config = dict(
    d_expert=96,
    balance_bias=False,
    shared_expert_gate=True,
    norm_eps=1e-05,
    positions='rope',
    init='normal',
    lr_head=0.00453,
    warmup_steps=200,
    final_lr_fraction=0.0,
)
Below are experts of layer 6 (counted from 0) of a mixture-of-experts language model. Rows are named router (the router's row for the expert) and show model dimensions 640-767. Each number is 128 + 32 x the weight over its row's rms, rounded and kept within 0 to 255. Numbers have three digits each.
After each expert's rows: "comes before" lists some tokens at least twice as common just after its tokens as in all text. This comes from a sample of Wikipedia text that the model never trained on. Tokens count by the router's weight.

# expert 34
router:136134106153127112146212200110131106128096168154174116080126145147146149086194119147099141127119153117143096130135111158074152111145057144119105092123114107141173134118140117136132160125174111101127156166137084115126131148082140079077087109103146137185077100093085160111176133091178153144118140119146141120113085129089158083104100100142138206120159116152150180202182094114178124125145
comes before: " ", ":", ")", " Total", " than", " place"

# expert 43
router:126083194096146158134129165105119057099129194131062173149086146163156136163105106127110132089116148164169108097115092130159131119097101107108135117115139103123088088093142152056157116092113109134115128152198125121130146136130059081116137071098081115124139139114126116090128155107147165112059135202153147151164169167097125109101125138131127143135071140117186165189135154100170162088150
comes before: " the", " Representatives", " Fame", " birth", " New", " Historic"

# expert 13
router:131111202131088102126176106151119108066166147141127142144088118096108102131126149129200099208157100114141171089119119066144148166155160181118133123090138180130133142144163114147146159112122147105192151170107099151106087149071108119106102123110143183105117116088100089144096100080102136165165146138160084084136096182098132208189135144103164170151128162158142165129145126150149150160132
comes before: " ", ":", " of", " by", " was", " on"

# expert 12
router:123067087157161172123149139143066163150140170158192159109085053205096128153184114105114153054111107087147087108160102089074113154135102096145131109161106093139139160158171158112136152117183072138133131155112145128118109147158126133117083141099173075103081129152152129144106152146135079066177136115142161141131145194066156172082086092143087149132087184205077144131168126112145153126097
comes before: "1", "2", "0", "8", "9", "7"

# expert 31
router:051103160111181109146108164149105049194087190156150118097132127191108071147106148114072126091113132123091120121111129160125076171125150084134091151137162139128105153127094127096158115170119122103177177095051124178182138152092069169092113092167126103097174152104069101153046169107129181059135155111129141154144100132177116113120093113134148199125105115121153153112147164124103165130135
comes before: " ", " the", ",", " to", " December", " November"

# expert 20
router:137099113087109094116155107135106157123193139107145164129170157169095188124072119106085163121097115103255169146186095109192041098134151076142163141134168107083149113082109112198102102051151143102155109133165092080142111100144149110117112154167149157178105123169138181128097154185133145067061096145097147132151137108137145132070093121089094129134181126126158149130110161097138141129124
comes before: " ", "\n", " +", " —", " −", "|"

# expert 21
router:123151116161122164102147152116161131123097156138098073189125099100112082171106167133056142105139115145134134135093175097141128160160103106153106166170170128157156122041128136168145104095131111071138114166150058161121139149096150160123142092138139132123175119097121119191141149124087036118121123167108111145057151146112042139161125097151134141082121149176143130161129068108167139150127
comes before: " the", " he", " it", " they", " was", " is"

# expert 32
router:173137095070175131123143145119142168123141110160141122141119107085156138111109127085148126103161104095164124108149125185085153129093161106144189098120099090092108159185160094162146150114138135130164091075135123112091183170176144133181094158130104161183181105121155048137120115124143136126142147158153114216122146081181159152101148055121111161106093091103123150082132174070134161136133
comes before: "0", "2", "1", "9", ",", "3"

# expert 29
router:154138185130132135144095172183138183091088148126187157134138110110115110192106113139125131163197117130113095163064127122136121109092181123119141101095161105094153199116190110108137083137074113099186145112137135176170146104030081111108159110100154088219159157161121154223158157154118157108142128175145137149127072143114140097131121144121103144100139130132079136108077085138115148123184
comes before: " the", " a", " his", " her", " New", " be"

# expert 22
router:138140140156133129148140101123112160144117117107145131134096116172117180097164137095131118000081076096150149138156116148062134147093169058163147133084089144169120085120182112126068173086137113151181071105128140131124164111159104160127118141160147078098123107189116167160111139144102156115105105115118145111145136149131107144098137175139131119168098147133059123135115116072114109150158
comes before: "9", "8", "1", "7", "0", "2"

# expert 24
router:102153096127089119078167138079125116137088105148128080114073127089102131111160141109131162130196110067091142151142086120131176115090069134134110107106151113176188163132121158117144114091100089131174197114065073172089148152113108128113165205149116091144115160154167054117107144085121110188193108085054095126153169160166139146164122165156108111151095144159069109086112179152125120154105
comes before: " of", ".", ",", " in", " and", " for"

# expert 16
router:040070157155092038145171120165129125150134146155129134226085094198128071183122134116128160155081127083156084099144144133111039153124169096193105119088102115181093121124126182090088139149107096098156124103109135165139106119109164113068152091137150134158136157117145113101162166124142109154167142128142158158123119092128100125113087158125157105130121117111085153152056146106158182137138
comes before: ",", ".", "s", " and", " (", " States"

# expert 0
router:122133165129149150115148205120122178179136129136145158122139138086096110072130039126134094122143140131132079112169150122151083123176102131134141159189119092109078169073179134128172149094167152154085122094181097090127143098168051103141118204176137124151123121135157166205156123159130173185139150098097122159190189151083137146146090145099173192075145124122144097133183140100120096115109
comes before: "1", "2", "3", "0", "4", " |"

# expert 39
router:162120139153137102141139111164093089088150118138107057106099149137121172151091140127176124164136159100088141117136123123098162141175104165104042113069103119127119167130128088122100152159077145144100093127141121118140084161125141161123149166092088128141110164098116162164114136133149152106097090088104174103140127141118150129100145097096161098115191130123163153094081143123128076120125
comes before: " in", " as", " for", " of", " to", " by"

# expert 26
router:083110152080109151142148137142128127089118149120091105123117166142083134061112095132129117139099112087149139073111145132098132106083130134111154136160154117194159151080165133077103147156136140110112152107113099139139137092174112141207096156132190134109084132118144110139101162110138113124109108146073073147198152140174196119153142113144089093217143151120146118076161117150114158115109
comes before: "|", "\n", "-", "==", "===", "The"

# expert 25
router:179137146081132187124145176142069060148072140177128128135172077168100055171124153109057128090126089113188119095148115134125121161127187141214159082124104106102106094171127234184110106093109144162129182083182163176218141132115158151116141135128155167107134135075136135102122129142163167106109144129170119167111107125129117150090156098136140137128143103134092132192097132121245116166170
comes before: " ", ":", " Died", " March", "aged", " New"

# expert 40
router:133119178189167132055106109170143185080127127135119120103157156177126109072139157169137139165142105141132142179144164119148138099149123078150153130105159113133150080145109145083144060106085162119162125117097125063097097153113125112086110151107182150137147089175114121101068164120098127127111145166166112099137192112090163111124159169129116125123109175133109139152129139113066061115162
comes before: " |", "–", "0", ";", ")", "5"

# expert 35
router:135210143139030126130133146179130123115118215119168197113173136179183118129141125152073163118208141110120154177046096102169121147095113132132088101101165127096179176118129063128129102081110162115109147136178073134146127099062073166097136118136072096154127126099104109152148148153096159168128143116077142122083116128107088121153179101164077136152094098160141159138116085197074130087133
comes before: " the", " a", " his", " their", " her", " its"

# expert 41
router:140053125162117157129191123061153135162164092172160052119177071093098105100088114136084116141116141136141088153165130115101059143179142126074162122151130112115093183122131197155131104111160126166118134188146129109136136167114135107160108139208122152121115143129121107105114112139117088141112225158158147158132162098157145165080160068109148094173110129079139143124106205125119141107104
comes before: "1", "2", "3", "4", "6", "5"

# expert 17
router:101081165156140144129107100153118114214156088152151079155169093110093186083103106151163161125119152128149143111137185138170079102131165092140217123120153089140077175125119135101113122109121194089120092135089104188098142091180187142148130096114138077066146127130172121150035085144150096044079133179120124128161098096106125157098123131113107107144181167106135106112119104124092099122115
comes before: "-", "\n", "|", "The", "=", "=="

# expert 38
router:083045134052150176163089115175101166159148080113123143096133106131071156074093074096098102129061162111156137181133167065138123037109047124154182138190125111131135164181085095141079093149185177071139115181172119146112092076159116142159157099115159113110108142112125117105114114134139134115161158148108123178142190127100150063125154127167108076156095129099123136126194147213137120158141
comes before: "\n", " The", " He", "==", " In", " It"

# expert 14
router:116187133104139147178130132122154124107084204087128128125153117117125144123114077176133125088247137095099113134084124093104089139085151149114097090098160100111154180103099138119157195175080089055094108172160108140150137074078092147154212116132076071167160130078116132162114145087095149136129106118118171161101129145109142124145132147146090120129107117166120142136104106152143153114131
comes before: " the", " a", " be", " an", " well", " his"

# expert 46
router:097203085120072126109131132117152118159100130116158111170095126068189126121141171122091132145154133066094134151102078136110188073080145147146106100085131075174119160083111138141132120099152127092136188092107108159094131167110154137120198164113082095122110131162135059130118149108113089183171118105052062134108102171162136168136143138161103090185114104130075047122064141145069115125157
comes before: " of", ".", ",", " and", " in", " to"

# expert 37
router:131062116049207109119123123088083161146138141141101192096118151147097157061131076117127114113166169146134148119216140093178100128164109095156131158159059198130148162146137076082131128101146134119156151082193159081041117117174126099150140146174096179076134133118136170095159129170162090075120104157112118112116079131114068138091158165118072158127084187089148113196146065111161132186152
comes before: "9", "0", "8", "7", "5", "6"

# expert 23
router:068137081124111111137157150151193142116116141101131135103159154123070104120089169181132162086173133116091143134064145140100127095119131157102085122112124117074148146139077127152059148135118118091135160184157150162156100091089160132103115085133172076142185140120053161193158092065086158151098133134104111161119107107150088094082054128161136165120101149095158166109134095116095145167039
comes before: " a", " the", " as", " be", " an", " in"

# expert 45
router:164073147152099103109134117098104058182155062146071120171120086162135144156123153113135148109118100160161113163138174140129128152077161138133184078117082071171157170170145114106192122119137126089189115101090128141101114099159106073084081076123121151073158111130142133077071118165167172095125161126144110148083123152142154130105180156078076098101063151110106126129080119141076116196099
comes before: "1", "born", "2", "M", "D", "B"

# expert 9
router:117117177144116093125189146117092076143176092144145130136129113095238120114113094092067157114112122105109162097132119156148158223156151118109118152138169123160041110138148155120130131140082062066094069138076141113113116169145089176149180125139151153084114136150163108086137150140167118145119099082155099131106157097148104116161088132187109141052119108115086132156128075072130089111134
comes before: ",", ".", " (", " and", "'", " in"

# expert 33
router:171084130071059121154160184065144142087115140141151144154129171127155160086163087091142091198134118122091136098115115165151211118116127136142075113119157119168112084145114143113107184177164131143092086121114156130105146135140134173136135086114113098140157157130085075112124058120137108152138115142096157133135129145149098156179132127157085104169121185098100081136126103131160206095050
comes before: ",", ".", " and", " (", " in", "\""

# expert 7
router:114172122166164157082090167137121107158143124181111170114124056110098140128078091117119153132091131147165142083110105116095120119096114155193080156135121144165098115153105086153133106104152216136134211145174114102178167129123135150132097144151160140084131167146090100169136111108159130131127100094142172131135175130115121189143111111124168103167153195168202138099197160157118166101139
comes before: " ", ":", " Clade", " Genus", " Species", " Family"

# expert 47
router:131105180194128153160161130144105082091121127131114120016122121168139130127134112104081099152103169196121113061150108177117076165141117079142178074164129127153151145141171131115103130130214154089108128080161088124162149177106118139144134127134196150079189196171121090141123088099123106157144150080121088135149157131168151176177147121115112147109151094178134153103172146134240154153164
comes before: " |", ":", ")", " medal", ";", "–"

# expert 11
router:154087058138082177131095101135169166151191093112161067108135120176161147135140096110082096115065123164119164140143161083139084173154153103101170099115062188116106205077117134149129099136073149104139123165112085131135105157174170187100152156147130132093139179035067137122141098092122163120169150127125146154172167116119094130107155124186147105085131112121138144148105219165127088077180
comes before: " ", "\n", " The", " In", " \"", " He"